{
  "router_score": "softmax",
  "balance_bias": true,
  "positions": "rope",
  "qk_norm": false,
  "beta2": 0.95
}
Below are experts of layer 2 (counted from 0) of a mixture-of-experts language model. Rows are named router (the router's row for the expert), down (a neuron's output weights, with its number) and show model dimensions 0-159. Each number is 128 + 24 x the weight over its row's rms, rounded and kept within 0 to 255. Numbers have three digits each.
Before each expert's rows: a language model's description of what the expert responds to; "raises" lists some tokens whose logits its average output raises strongly, later layers aside. This comes from a sample of Wikipedia text that the model never trained on.

# expert 10
Short pieces like li, u, ci, plus capital vowels opening names, such as U in Utah, O in Owen, li in believed.
raises: "p", "r", "s", "ly"
router:062116134165121158108108087147136110128058129120133123131149128125152139072142089109108082119174117146121126133107082123169153110134151107090137141079155136132112103141130121144167160116115092148139122119111087161126149113104112164110107148070153148078165167131151141145135125176133103156126106131125126184141104115112112157126152129110128121147141106125120121141089163117110143125122153133122132160095113141129142154135151107126158091142127076129129130133173162130139096118140136
down0:130117100126142176146143160122108088145122143120150132132116151099138127102128104134110166146148116117141136138083115118160124157119123129102128161117120134151118111146073107200081152114110102127142128096129118134108162094133119107087098100102148123153132170149150103203104138153140102095161125093116110151120124139120121118111139106137146161138157117171160118181162101162122158168117131081130124154122146111109118130139130157134152109106116129116168167112188159097135104104128114
down1:170144136111128146152100114153100157134175117106098149167147096168096095133127113128167164135179151108125149130099154157108150109152112155122125136093157137140117170141147122100154124107091109120132093135117121152143117102158104141143111115180134120153134101121110135081107100131138154171114104111158131096154160096135136117140123094132134153138140159104187100077146109155174111113140140152126095094161108122117148115127090118145126139133133147176196147131105127114101114121125104
down2:164126085099157174108175130104123111134143121143108131121119148143121111126157127139127167116104120108141147163154117139134090165125150139113120092114171127166125161110134135132126210118119151102122147134152120141116117138105109139131136153167137147109139109132134105115102115158142112131092101108118113139142084115165128177130174111150144106173213179129150106098153124119095117105139158122091105083160107127129101182108141114138103141120110121122136121156154128125117096082133129
down3:115131162165111119187116112127132103126096122104141148112122117087111089119217111116132178099153141083129136135093139140084117120133116086144129142086126144119097129159094144158147143138161115149162101112131141094149128143165111111150100137164144091108129152138118068165096113128104157099146115129167104120142125117135115134106143101128142092105110131096121152173086099127093101131109141133117184103158123131113117116104124123128125103143121128107110124109132128165129093102166145
down4:166176148096077166107122101158119128143160121112135159128105150142140099171125098141154106116122118100109143125100146141114142074132095132171141172150113125106082135111130168103153128132159126141152133131124114118144137116103183114128134118132116141145142116107104095114161148130130153131138133142169115109163124118108156102134135059123131106092106141157158156147117147097107117114084122127124114185085101117126121140123140104142137126147149192128138158087108185108096155153149118
down5:129102153141116148160101092092169155130119105125163119089142122140111111189118095155131099131125135096135102162111117144129159125122141142170110114122122115101155129071152147135163095119126130163149114119096121110185098149111144103149142128129109135127126093089122090089167129133171141083142121104117089112122129112181140094130113088095132156143116104143107148160165132108151115146123099139104103118126146112132125106098085137106122157145169137122158145094087139176104159126110153
down6:092147169144130129116113165121131147080113125158137135116110124115134106121107095087106112167124123140090137103104122139106112117181129114117126120136129145115130116173182092110133140114106122080165132092136118088165179111161135112190097136148132120145172119133097128145113135125163184123122117151135169152120138074125131151113163132132105117113117121154111147108141118157080133079142098138145136170115114128137154122147129118149121135131174183130112129141126140084117097176093120
down7:113106120128136153129135135179126150157132101135099115106167128133168120139127086098095117178150077111118146118128098136123144116094145129094106136114119159093154047169144121150124174140085125137179130138130141172138109091114146142114135151100138114107125135127137144166122162169127091122082088120132149165169101127115139120140142119139082134125157115113116110150104136125103168108087143116114104153111127125128088140107137131137154107121179118175125116115152158133155139094128090
down8:114132137114161136173109103153117124128151124140110084127151175169102117122082125118133148106113128094126177111123111106142113136120116092149120102126139173156095141130143128159160115087134080129134145146108132155105150114121172128138118160141098152161168169152169129175116133144078148117122120132132136162186145116148135201104160145175094123176126145093160084137124127134133134088103103134119108167170148130156140117142145134126109124095153132141135105146127147114130122133160115
down9:120140114115124143122139154129081121144120146161180145095105140139117155129105150112163127216163151117105151155106159118163124106126129148160145139173104127108122160142127133114098169121160104130134133124076064134139165144121134147139107078113100115130125152071104151123108126131150126138107114108107128098123149120111152115162115165077146119099140123118109111087122167124093115095112099136138106145123112139135150140161143158124163124089135172098132105099137141161158152114110155
down10:100148135138100142103162146135120091096111111140130164126136148142105127138106102136136104128119158126165102134166192134141103083160130088099120132137158101110152143075171107145119149151165117150134113093123103113144104132105098150146120118081140086119098057079121114130158129121143113109160109173134167124102125161133154086137108171120169119101144143093076160163140139136146110125125153141145148114072103142132132124117139152124101130138112150117124115138109147140149087126116145
down11:141126120109186100100096109138122141099137135134165077135121105100087149149139145128135113132112148124091141147101121092124155103121105138121134153113107140115120154152093123113113118107169076144111114095102112134151137134165098154159093132165128127100121124110142122160160117159125150120094125183141145119105086084125138108117104157111145129147155105091128108119136154152140090158141155111115078122121107136119145183155090134155184105092128090120158151180126152166155105129141125
down12:121117145095135132161141116124128141113082160123142160146134114138106153183090149140159139131144124136097124118096132098092096120116095121138145114086148109126076182134147103110084135096159074137172118141102150110136128134159129140150145104132127092142116119097116137128091141131106166100133124147114174146100156148089146135185126139119102128088106125098128107139090127169143130145113169115143083089119104117134115131128108133147082088107150101161150138123127124167096123075150128
down13:137145116139156099147132122102130117100119143151144130121135153161148180134093154159143149117112121139100121119122084110095145138158134117087135088104135170152151137092125085120116137121154131135107121157084127112083127138118141135105131138119154163096133108104128134164088170142125113143126167113118133121112170133163141112131129163162095162117148133153138083144147089148124114183162114070087100072178096146135158103121168136133106143115141075161153131088139130114137128142157139
down14:128116096127138127154142152133125129114178182110136136122141130134153097116160146103145097126101127158143126112167139129117145135143124104124143131141139143150145131127105151134137138128088160142125135136138088125176113156132064142101100131121162068096125116120109140131108147134121096133163167126098115098123084145104137153096174104070097155073144126103093102188156129109149133131157100157142127099152174123153129175118120097120113123092096120074108145125165127110151151122100110
down15:106176134144146148186093148121106112105152113140156105095122105079138086148112098123134088106122118145087176130134142137139152164123167154139131111140150126122154137135129134084116224122120116161166131127108158075104097149121155115143160082131120129121100139141161115162112131141146138144126129095103121120117087081088123149142151164115105121143162109131128123110082124132130110114156119119135120126136133086109133108108123142103130158140115109103118065141147144130144133169131102
down16:147145121124084100115137129125130116108108100102124092132107156127117120147149109105148133113145142124191165139171156127141125140140141084141129119074147124141085154094138115164113120141171112112122075119130138181149117125106092119134125119135124118101155108146160151118140103094098108146155104123137133152095093212152097148153149133165144107145090134107135168121184135090134120146104095150135111136119173128126138114136119122131102138128141093132119126195122111147132110080098099
down17:113112152151166098153102157112113113118111136141099153139134100149129116171133122094125152148176146141103110108082124083110172123115093099164122104115097122113147150145126147128090088134119143089129097109118108152161122104149123111112105169156127108132146096157083122126122135098151138073142145158128128118154180116136158115120132113121113127094071117126100166139116110117112138156108082130118124126150105105136147150201157164121139143136209118121114148096123126148128112125141110
down18:109202106101144109127117109111139131119112141115097117120139131101167148115123132104119129127103147112101128058117136152178149126099148135126134174117082182148128134205109145110146125117116103134163146145128116161108149190124112110160100160133143113114088123157154130146102130181096123155132129126112155098128132140084106144128137125133128141137144090119139139124120136167136117113140142143179121106084160131114167099128146114120135108095094132110109070138132113088118126163114149
down19:118122103143084148092167137129117086138131144098081121150118124116142162123094122140082109126130134113162147127155136112100193153173163145132104135119085072165158134139133145127166158108152081148092112119147112126118124130103072167104138146117127139113144130129111165148183131153164125114115101117118135140150088143127115122132174119144111137132103121118156165130182135109092129158151127122124171164112182110137089152123143147122127148124091097103119120151116091112146123120137114

# expert 21
Single initial letters starting words or acronyms, like F, H, W, L, st, and first bytes of non-Latin characters.
raises: "al", "ir", "ri"
router:167057131160153105136069157111156139162163138146108154155158150112142079138160111140112132140125137175170123115158125157112140114107126107106124103134139123089140098126132111174095146104157129082132097148125154124126119137117118130129116104124121149114115114100102176128118162127136111122113133126095102168131102142135137122115138071114135114112179109141127094068118130112090144072133177126109152152134144135142073121091121105122088108156139164090129116101129127129140120136126139
down0:098146173130092181124139120136100117119109138128128092095129116163071119100094057130150156117123148080138103102095140089084142175120125118162095124109104117164129139119096133109163088095135123133124141115124124085121158159148139116134133135140159100136121135169123068136113121151137149140143151124160115176155126079149133109136100137150140124129135151132126139143166124133160094144080132133092146134114146160110124143101147138093130124136154114124131153167144156163114097125085103
down1:131097108111110167147139169146139148130145116111133171112107155112134110133158123077117129109092174133135146151151138144068150098134129088120109132122112102133140090107138143140081149145193128114127167100142147134160110103139092130115139120136150092150148099116081197153098106155129129123091128144079121153122093104104158081122189145133124155153136134133143109102113147150128125124133124157122093147132102138139133150103143126108112124141130138125137129128139123183134141094150199
down2:107135103117097157119127145081101120162138159088141123135122154140111172111173106147141134165139086068144136115109181107123130124145162136133156139129122130144121094126125119108139116155128096104148102126123097111117110127122122094127163138139131137148154173105113090152095131142091111116127173125133141124098116088111178156139120135130116175104062142173120135176137169099134100147131126109116113125127100138176146145181137162139130150194103130113127154113108159150121149144149131
down3:118150168092149131149139111140143137164134133131136082129122109128151142142153108180107134132130166148143113085176119133113112126108161144126139139141107144067108146140112167174125127110084157147095081131111158144095160134151164154106088099116142136109111139183100123148144152132133142143152168117121099135139148125109122095115110122106161156127128106104149164115076158134165102128087110174127099150133137111086148124155130111108152113114170085161113162109112117134125146079125121
down4:162157129151133166104124152132141167092119135143094178182113140147162137134118141140154099118123117128080112093136114137155124115158104133148132142073115142151141151145130159114184122134122157138133153122142106140137114140133143175187099151110139130136104125072145150093145122145092112135144079132110081129103069101139134146127146134110162143148112116133095127123133123099076095154125124136188137095130135112191133104141130129133141138120109099128148137114165153080126098110145123
down5:110115107128151104112093103125113123085149117169114153165115119145096142137151127095161127158127086152121141133146119145118117096150098124137160122153201099091119119146140156097124153146091110105113117103114151114138129177109098085143130091125098148137095092099151175127152057136100096083093155130139132145123116165129093167141108137150115134078100140129141144105150115112115141092123135132131130121145091113156139108103112138120113134131113137112118133123166129188140118093176131
down6:106163173124121140120125135116126126110136129154131138134145141154161128123099113129118127137144129073108099120127086110110146143152137146145080130120148141165125152098141162102185129111111103114129153148132101144154110137127109117186141132141130119132130140105127078096126144129132069138169145148178125126092123140126124138164086153162140112128125127124094126192162122100093114149132103168150125119102175135167121108155107143151173137148119138147137130088152160083065088144105092
down7:118113159132180108106127143089125172130171165132100134183158097110089127160137127132098135160153139129110156140102159144139080125152144149135128130132118134087123124166122113098137139148137116126166159066073124171146128129161135107134122147136139113092141112145150160146140164136150141175123109175133130151122116141116077103125155131118096142099104125151108173135100156106095106137121139099142126139120104107101132070151110119134139154156119113122130084121117127174089119116086153
down8:139150158132098069096111131126176142116123145151109127117092132158092148143104084131126158159150121134158164148133120157161144163113131100121116149105131106166128128175151155094114150133141157159134122087103129094116140128111144126116143109099149079132096156128104136098162127108122101172132154086126098132131111095091129088158143143161099112172135129135155138164139126098103152160134132134171107110116156124160137091141151149092116106084129142165110098145185113120126120136120088
down9:118163132153114139105127122144104131132071083134155143162140149153104131162134158117135120127148128138134148162111131127108121146105138113160066093105170122114151144123134098151116136145121139101148129080121116118096173112127145150123154123156125106139121134135146101125179090130128159142140151157115134116143147153107144095111103157108138154068107126093168143204099101091138146134152115138091103126158122170126179131147129148104111110136158105153161161140138114142064107131110095
down10:118178128153140138137123128137146126124105110123098140104140104162115141110106130131130103186094082116137117097107123077135135112147120144146120148185143130133151154101132172092146123158121125172099103150105142087168092120127144103131129070160103106134132130165134103111068136123143118156155146116172091121109135126128133159126104124136111141085106124125117102131185171098138123114147105136170129086157117159084131069143124138162158105132104142133098132152140124152169120124136121
down11:083171166132081150123112111153164086135076118117133123104138144159119109110120127089138140118158111126164108106115158146138117167133090166160140114124104129092116160160145139138151094122111136142146112133140121086199151125155146095127111132149164121113136113161124049115109107130151135148155135143144116157125150115153120124105092151128132125097113153124130112175119145171133116143138125166079117116133152180098151141130144147123165142162140120151138128170127141157137116112108079
down12:100142150120141118113147163114120160134176155133152133140127130137100101133123092120114109136134100192109194120125149131107099135113123098107084094113159106071120116142140103157096156130100140114151104115144146142132095106132103157152172109150134134110138118137117155159094141145163119124123116137110138123125117120150138092105189074113154116080185134122153110159153157145118109152141176098114144142123134131098126159138143075119154091124144140115110075141139146147134102135102161
down13:116072123116097153139140128149128120082135102134160121142138150131157139167145156157109134168158127189147124129127111186120113087121152091137208096153159116068109138137124130157119158160132146140138111123167151078150147132108119113101122121132123140138117124088172168150104177096138104134123128153104133123123103132095119125145159106085108089099163114140100106084095116098130136134137129141166119146139123151131132132090138122132108129107117145123117167144097132106114102092145133
down14:143131147157140117107138123129164116145139126104099168119147149166130113108115143138111112161112125101137153108133158145154127140134165100125159124139144184095119118159142139133100134195140110144137119131153175125172108138125154116085108155120149128147161092142143102181149177102131138155117136110059155138070138106119118139092144117083151168098139106130139113128095126090131162151125099128108159120123078119131133155197110098134144105139114131103108132155094116163124125117130140
down15:107139159119153170148150078133149121140156113106122119142146167144151132133115119149165141112165109105127159134143145100132148180136164098115123131144101143100098122125128109066176091118116122154111119157128144106114107108140205126088148143140115138158131129157104069123120171076124127111165137136131115125127155126163159139085113110133113136137143127152170119131152136074119144129135121154110155133124092097132152113196133137144142083133142114118130177143086148132120133136098124
down16:109113140156145124115087105106158131141134154126082111119115144131101088157135128075112098141107114108119085164171160137112140137140153115117132116112182102098144134127130177142115162167077134100102091133109091123148129091100099131135145091124154132163142129144115115139101151147167137105104137101134136121099124141058106168119119092129163176146151102153127106153156135102123115149140135107119138149121084087137144134128151132109153123124091183148136111156158134105120154142103087
down17:105103137145166136136149114160128079101170122132131104125131137115131188141129135091122094201115129165136116132170097161096148104156084144110134107130134129131114159113113162138136143102098173095115109144141130158129172114140116117169112134135113092121160100169103133124158098153167097085150123158140105151123132126089130097128132185141113109132166104120106120118150148109135124110126140178107144109125140136129142163118166130105143087097165135123168085082139115138130138113132132
down18:124155135124131135095106128134124152136155119109132082127095093106125135140126140140115155106141118113129109149132120143091123139119119113145095183116125107145113098099140124151165164071108145129111134123135116098127127096110109152146137133164168131121112138100105135129117077175088154105157151147129095132174106109142115083122071136144119101133120086142099162141157109119121100101089113136127091134143172168140129082127170072123082111067170093132153121102143124114127106163139120
down19:139139156107154112134095164106135162118165139133114113123147145123122110118144118128125128155176110070117150104120111145119150156133152150147094106102161096145137153124145100132109150123125091093183134132139119122122150164101128125169121118112155127109163080129135114120124139118114115126140106131085148104121121145130140094143195101103150094143092152113143111155144131124083104136123121134136139157134135129195112168084079108115124116188112121110146111167150179092078108142099101

# expert 14
Single capital letters opening a word or abbreviation after a parenthesis, dash or space, such as C in °C, CPI(M), initials like Dennis C.
raises: "it", "y", "at"
router:138107112119079137154129111090100138141131145143148097094128104081090147109114118109135149103135175137105115143129076130141154125146188124105171129106137116149108092125138132150118148080097119168116183103146127145139145150134072146132099148111142137125149118140173136128131141123128169129176126113108131141093149142117139173128140142135124102128114141147119139144099110147156085157080057121118114147111148105146186168104091083119129117124117114145122121160127122120146110108123174
down0:158148120093135132103120125105152173139111152130098146151120166163137099101148186114131088123106146122094132091116129108156085119144165137130098161116130107129111091131082147156132152130171113140162131137097137174113125137134114125167115104105068122103157070119096121177125103124133162165159100102089140143112131108125124131139125128164127085139108100122145159090139110157111076107152108147143114139142109099089130106114130135163134133069142137166103131139139110125155135131106124
down1:087143130150132135161143133113125113148089142147177142117121132096111128110128074107133151064172128105113065126094132161120145153135157180118142151143095145172096125124158100127105114119159139145128138123123100151125167163118162158131168127118108112165095095168126109139103098115128167155135130100161162162123123153132202134128113096135140125127131106109107137141147117147127117129120116107158130125113103142145138097112119124163100124121211148117145130130110141121128110107113086
down2:152096157097128139149103127128114123131127147154166138123125139135107110134112138108128165114103109140116126136154094155133130116120134127090109127092134144081122145120113125150103176143087144125104173127142102122143130101147071133147147092104146115122148134122175180173097155104102153125176164142125174141143154128112144127147141098127079139128141129090091144155100091165108157140107082090123099143104127135125160142072131110134140090120136121152164141168146126158130061096116146
down3:114118156129138132094125124141155125185140162137121122127112158127133149140143137095118138163137117154159114092128116144091134126121136120140141063132120103083107142148089139149125129182135165167176181118128173094174129176061117156081200144126105153140134136124119129129132138114118121107114112123077105120120109151127073117114166086098077133134181128140120141128150120119132123135177146143113104126138121143138130121152141139091097125118158133127131124095144121108141142113130144
down4:122129128117145126115133160149082128105137100125140117101097159176104111098108159131113119125161125142120128137129100140157145122115135121077143145115164124133128101126087148160119178122131136160096181160150103137102130107171092157114151086112115140147067136112144204147099161109107156174130146142119166114134172108112160099172136140114071170108122136118093115148126112129119116153103098107118131150148172130167135118116122111147132103080131138121156130139142123148097150138120135
down5:142136154187101105099121163135165150147095148127116149129140106103103142127122144120139113100132083129100141118120172156147133097084094142093126101142135115150112135097164109130164080138103104105109086126171141080145124120157139114125141144114100094126131131108091165122160133088131147073129102120135137111134105129076140145132127144130122136167116140101153112128092153146087156119131117111130099067124109121124117114166099131141081108167116141096109144140161156134117119159078087
down6:167131156138135145104088142138143137155091137124154175140140120103085125149134132109119091067133100140108166125119133095135144080096114106103104110140152116142127111089119164113151143107139114139123145139146089138102100136131150151159144149139083117152131077126138170121166146129105133139121075092122096116123136133086155141147164153139126129154136133076167130157146136151098103093106105097138181093107156132129140196133123102141114117119119135118141095138145168154116139149159096
down7:091090131164148105141125137098149151105151087165161108111129140163168162137075121115123121178140120124128100155133140186104106186144149106143157105093150101142089129155145113151106116098128116145149136134097175087121130094134102142125124148149113143155173109123151143130140130147149125134122139130150086142069128116125117105139154153133148113133122106116121146144098109110172148140147152111079140137139125129118136076125133125102112121153102086183138143135096172112114116102173120
down8:103160140116126141145124120145108126094095115097123140117149162140142108157150092153133134161133108119146105062104122148140108150148084122146118144121115173150137135120170113102135111158078137143081140135133085098136143090169134116154151116099157124136099145163140086091122104117143128153153161077138116126113101125154094162171115108132136136116118096168163146148149168120159167075122144139163165111136141141096142119139150123146131129121145183133149097143157132131112105102089097
down9:152132117173095095127143144108143137120153150148178163121107169136145095131090159088153118143130139172104165110136113139131175161114146127150153178142119159096139111139100126140125114153137104109107155117138131107107123096184101139126160115092176188117087161139107146137124174089144102123121152146148116089101144117125141110121138108116088120128101110170123163136157129109150145112168122136122133143169135108120115128147106153114145076133133145146166105105125098130176129165112135
down10:121151144160115120107140119085136121134095148118162158127107089106136153127137131096174138099164122129136109126103173149099102111112134157124129150161110110117098126140107112127123117106126157152163161120082148146107126114091178124099154079137091131116167105131097163135168149109112136102150059095128116141161157147081148113135142112147128118115117115101128208118110127156120113154134091162149082131102127133110140143127114117140155152143180109182161114121136108128149142136141119
down11:109103099151086086118118114112137088151146119119135122166147091138121118094161109087130130117156135102110133145124124080111064160102124119144102140083141140130108102127147110138108156147121181133113148140112144115146121129090142150140092147140135127124099102141118144135150112113155111094135129168123104129112148200130097126153117129147129132164122127096115139166183166100166137104104147120153084163130124115110139128106158119096104168167154141089184131132124136125119101086142085
down12:138158156156142116136136134137132168132101105103130168129167137146144111107121162107129136093124114141079143168134137105135136127164199107136090148155115093116137086117134161104104146120127131124115126158086121130134121121129118086112113103100115155094120097185121124118149100149109170142153126087162139172158148116119132137081115142151128122125114102090155127117098112086135160136129094145141154124127122132179154103105169169158135184116083104130149099140164095147126153110121143
down13:122136149137130138128108138115139091108150128158112152115170099160111136114134152142117180136121115143118081091144150155134105088159118123123118115129099123121103130190128145149167119135093142136088131135155106142117138123132110115165161100147117071147129088106153133127107148152120121075134138106127180148122134135108109129095126114142165135079144119152161144075075150143150172179117117131130117134093146145107144099119091106103139101103112143138070177136120114126103090144100159
down14:154129141125152151123127088112134123125155113157114122126128105151142151154110159124099161131112142113163109142132171152162067152149166161127111093113095130146107159151142139115129094126156113131117137120138097146130135106105078119130143129187160176136101145156137131112110191143107120131145134126178146128139132132154109184104115077111173136111122149134087098162133149108141126182118101132142101152093143124128108162114112140171113162154134136127094179090127101121091140118140151
down15:163137130137115136105140089123174128137092107100152145103119153121124098099149115130120097151125147113139152154121127081126144159124172157139147121114113106121103119158139119142109113146195118152152179132088122141126125135138119164171163113110079148125139128154119077132113110141165133162140163152119172149087153149129121129144103105142152112147110147149152095149130118166131086077166126155142089176123144103131139136113171131138161154173147114159125135133125135165137102084168113
down16:124129146128125093121111119072123115148109110122121138115168143111095098102122135154116119106165174155137158167164110129159096106127117137132106127091133119116152121172112130159138175148123140180115113166132125122112054161148167152150162136125120109115089106104120158147125140160127122141108136107107126135118124127103142097176136115150129132102104144142151150110113119127100101159162155112095098091124163095159148171120143121106171141107079133106116144129190112104115097097140093
down17:100134078144100138111157134091110127179113143132127155151161145152161124093145142121089132129126104130122119159148140138144174103131135082133111134111114140125117195091106142153091101104125126111076151132110124108090162108135127132117134144107124168094110121158129158122131114114085128090143123140138125132153109123117107104123079100113114121138142112122059112097171147105145139155099104118137162071154086169105173132098153158143089143148111107154109126130134116150116101110115105
down18:097117124133115093147073135131120112170121114164135150135158117145146179151139128135142109158108073121110162077143146127106078131128111129117098097109098140131130101110174139118140162138087117117106096161144134102123090135164158098149092125124140124103136110124152118107117167176148139104118164136121138076149163113077146153131139114100136127116149166146127105148161111116137165112092155147106132156126145136097127133149052135147101121138119139097138164143130151123157134084126157
down19:070147118082123149160125104169099117145120118139113150132136117124132139103114101135145140122134123118161136106135087124102133123132143131151131121099103158145138160124167115107165130142141146129110071155159103153100121158127121139105086133145138160145136161147163099115136130167159170113182151123154140134152138144212178139123125110121149131146103115115125084133176130158119129131082137163096136163098109169081140128116107104144170170102125114109119118143105164149129114093114142

# expert 20
First letter or piece of a word, like p in peace or private, count, and leading digits of numbers in tables.
raises: "ur", "ri", "in", "ie", "it"
router:137144137098104094175139172121176133162164173112141137128084112118127091101142137141090129171121105129117133194133101143145121144155113133112133094121079120107103113170111143086057075085124109144156146109153113144092093123141148133111128153133114121142129128139143162136129143068088104119101122064141093102160119151155134140139129117127130113131159130107104103121122131117150178109116120110133102143149163134161136131102093131130126120110135136131131109137090150158136125104125107
down0:116101090105163136113144165112151080086133104140115136123123111128049118108127128160143097136155146111155154133110137161150122123087153099119129092173148156091122103109152123112128153113103175151149126118117142093119112147091116089133138126151160151168113136104090081083129101125160151103151116136117171159122155136126134138141136177104135131078123144132089134117123093132154153103119142115142145103171119118139133097091127130128143110143139099104142121108175151128094101129117177
down1:148131153173124141130132148115107139124097101111147138145118111167115149120145106130119146132151137108096137114146124139119079074108107136117123114135147110119132158129195129094102128123099100118124114137120111163079098105111145155113158102118151157125130081167107125111081148106092163173128183086115105180087131120102108090140090081144123135126132163137135165149084099147132127159132084130102172118103106109119109131137119127174121147113147091141087125110108136135125138114095121
down2:067145085142158111149156115091124122136107127104158116090178168156112102167163110155155127090145148113120097131136124135115127116122151133155126143105199139102109138119165158162119140167156130122112122123112169099151161125163134118154132117143118087122140107165155092131149118111129098087149147149169110119123121142147139147116131184107114142166134152141078135104103143127127095111128131129144087176119135124124101143106160169144150143148166101110113102166113138100133113145141097
down3:143152160118177101132097212117126157097156129101111121118129138156111125136064148146099104124126163131116144127086131130077136122095119140144111141118105132102120151112106152135120142119139124128142074130126168127118128140150147122114116107129108145074117128095074138138148132128083124142092099110095109097198131121144133150166172141169101099141105147110101121130138142103107062145095148126170132128145107113103132144162144143137140121114141164150105096139117104132129160139123108
down4:117120141121119134115094153126132100132099117126148089120137081119112110100136105093145130111112097112135151102180126117118169164097147144146134140138114147098123147154100135118120115146090139117090153122115137128126130092149125129102173121107109120126127133109136101093115073104150132150104120079096173066131143149154072143145143165131207139134094132117181123130091152108150112140141101128133141091156101142100084148116146126140090151141138113116119105078082105104147144152121139
down5:185196122123189099079131125111138144158130133105065157123128132149166095130135108130125111105118126126114150151138140124147169097147108187128124168135159127151110146110102146094142119095154138139141084152168120179105100109134131112178140121118133116122108124151136089166157112159103089148105110101134078145118125100156151143149129151133152140120123137136111132130125161111086096148144113164175117108135146127116122136094138118121092157141090104111128142152137161155115108124125126
down6:091163062093145156137125094132137123126100138118151157109164167070119145135125137123118119156126162136131131114083128125136143154103111099116172179165147154173108093132136154115162104129138137113160092148102128145146138123163137100133108124134156124114117137127139113141194138102121106133135112120128143122134076106130140073151125138144148112121089149153151125125139120084142116145125137099127098161137131140098119121142193160159132123123106152056106162115135118123091108113093110
down7:083127109160094126101108114151147122087134179130147125140125118144164153116103169113182132145135096101166102138113144104098107134121141147102151158127118169145157143119136089161123100129140083119117131131052140141119141134121138130132123117121098128115135134141166090083117143104174091113114129157127153147112129139133133129161097147118175134106118082133103112147159109128098163133131167122142112147169121108127114080179156113130134122138115093148142173113084154154167102150155113
down8:124150126133105133136115146107123119125144099155099066109151137136082103167125079128154139136122159087093105109169123137184175168112153133124145086141086134164131106113117131143126113130106113124106172105132150105087087118130095107117164155121134120136154122145156066105112131122149116119128143118117136139124125139118153107109128105091090134100130119135154109131085126154136115110101105134095133103134145148077148140091048119180153134161150129142153123152133127116120121127099167
down9:109134097105129161154139130098141085176119135111136162139088116158162138135128109125129126121144131104102117149123153147144131107148144108148146141128132141053088146184114079112112155099166109112142096099117123139086111124135120117145156112136143123111147107108171143116099114169154115168131116144139159151118160102096145099061095115098121148159142098138134132123175132132171078101100099116119114093122145109122115124127099145164110140146122068122131098156143142107111093112118150
down10:123071091166157107139145116135155184147185157147146104145161090122096138129142132134119155124124115076095153113109115119157123153109118149102123081191117175136094154123129137100094168154075120118124097097107107120125135136146133151132101112103126120095130159160123179089091147118135149107151154103118143158102153125102108137139137145102139119112136091155119136113140102181145112139106141141162089140133107114153158111127113123125129165101146093127151152120098130108106125121149146
down11:085125090097133139137149137168132136126136119148122110069134157141083139128121149107112111166158111105133104159098085107149157159102129140127089144099145108189162096120129146135154147125117138090161111121151115126129101095083151137123119113146179142108093151143120168145149159135136121097163136151149133135120127136110142140128134102155116106147147215177097112134114136106115160109117097150073112139154174136147120140158093146137127147100143130150139121145131132137141099101088136
down12:094147125120109155099149147126163138097143157141127093043156173176125133129126115164141120084159148144146119105130165081105159105127202139125098132126149159186148122142078116096143109149120133109112112132126128126144105109080159134135117121121184128132099124125136137107094128159117101110137152119102136118110145112118108139140135163102119114157096143130102147143102080156109105149126162147139140143119151151133120144151136157147119152101130114158148146077099130130144106131093153
down13:104154113139131142120132139154159127111113145100160109092137134077125146089121147117164152096106145168135168089103126130158165174113095126100105164145140112098117134141156136128132151186126105113138124172111135165122128101124104087122117101090138097138127165090159097083147148135126133117094126151126126099155135109137119130144195130165137076136144100169160147131139100122157169140104108128074110153130168146126132099131118115116093131098125172127116133118113165114153117140103146
down14:106164114102140134167154127126110140127101146121139112141134130122133111150124156150114115091158094104140117122143145125133102131124087089140116084084127161102128143128100116126088139127132137213111108116107133093148166125083091122132147115110125126176141134169111143119153084145150111126132145131137119119086149132146146151122133142112135144133141141170157131128132156127105118144072129193116114129138118115159125155180103128123112115124155053134082185147190116147113146116123141
down15:101131072125132118110117118096138138174122142107104166122104171108123108100109143112154092135128119125119112141149108133102163140126172117083104133142127141118127129106155100122164090162156170125115106144126140160133122085138147116152142137151119122131098130124112098144134115117122101163155160098160125153119124139111160138145101135151117101130095179125092095201173115133130137100137115114149127112132134116102158116196136175150117118102117137105113116139143118175142062115064135
down16:115148131131106110153107139147114117080147119142105119131113122149126122119121184109138104174086168097182133107128176059127126118115123133102082121155118155138109135137104132112136128155112100088144106111136136104105148113154180097124150071127124106143141159147098121122115137132139123115148165126074154115141145112116127158083134086141104136131105139141103109127135134114156158135137140100128166112189129097158114103131159135161131092146153125148185115151093162128133120130150174
down17:146129111183097130142091122103137074131198095117131158094104126187147108162152096188148163137112122114165133112165157115098095201101148100140139142105124151107163142125138123140112106149130111118164167126072122114145120123119092130129166156124105112131135119121120133153083152149118157112117141149127122103159105141116097116150145149126139076104161118117133138111125124137135187166151147131100128144116120143160131116137126135107132162126102125108141136113131118077120131105149127
down18:120107133142126135149158136126114128120128094184119120146129074133140108106114114128088111090182142134164114130130069132143100154108125138131102078132133095130133127116147099116084141149111140164170159136104154131138137117107131113081123147139102123124143124111104180154142114121167174150118097150097107125096150148099185109134172119190121098098183124133107132112119152143105145117118174133116120128132132121131121104128145100135144130156189103134090175148128128102098138119103105
down19:152125118135152120116130127130093147126125112117095117141108147152173112110117151155132132117141085188130149164100116122126147099149161129133143139135184138143129113129170150129087163141168144167139099107087099118157160153104137172126090134111107063127171130145095135160105108119178128110121144133114120158121102106100138131163192120083101067145114127131104145135138120130121136140118121115134136137123128110111115121134137117077114143066091141175115082131162131108128119111107145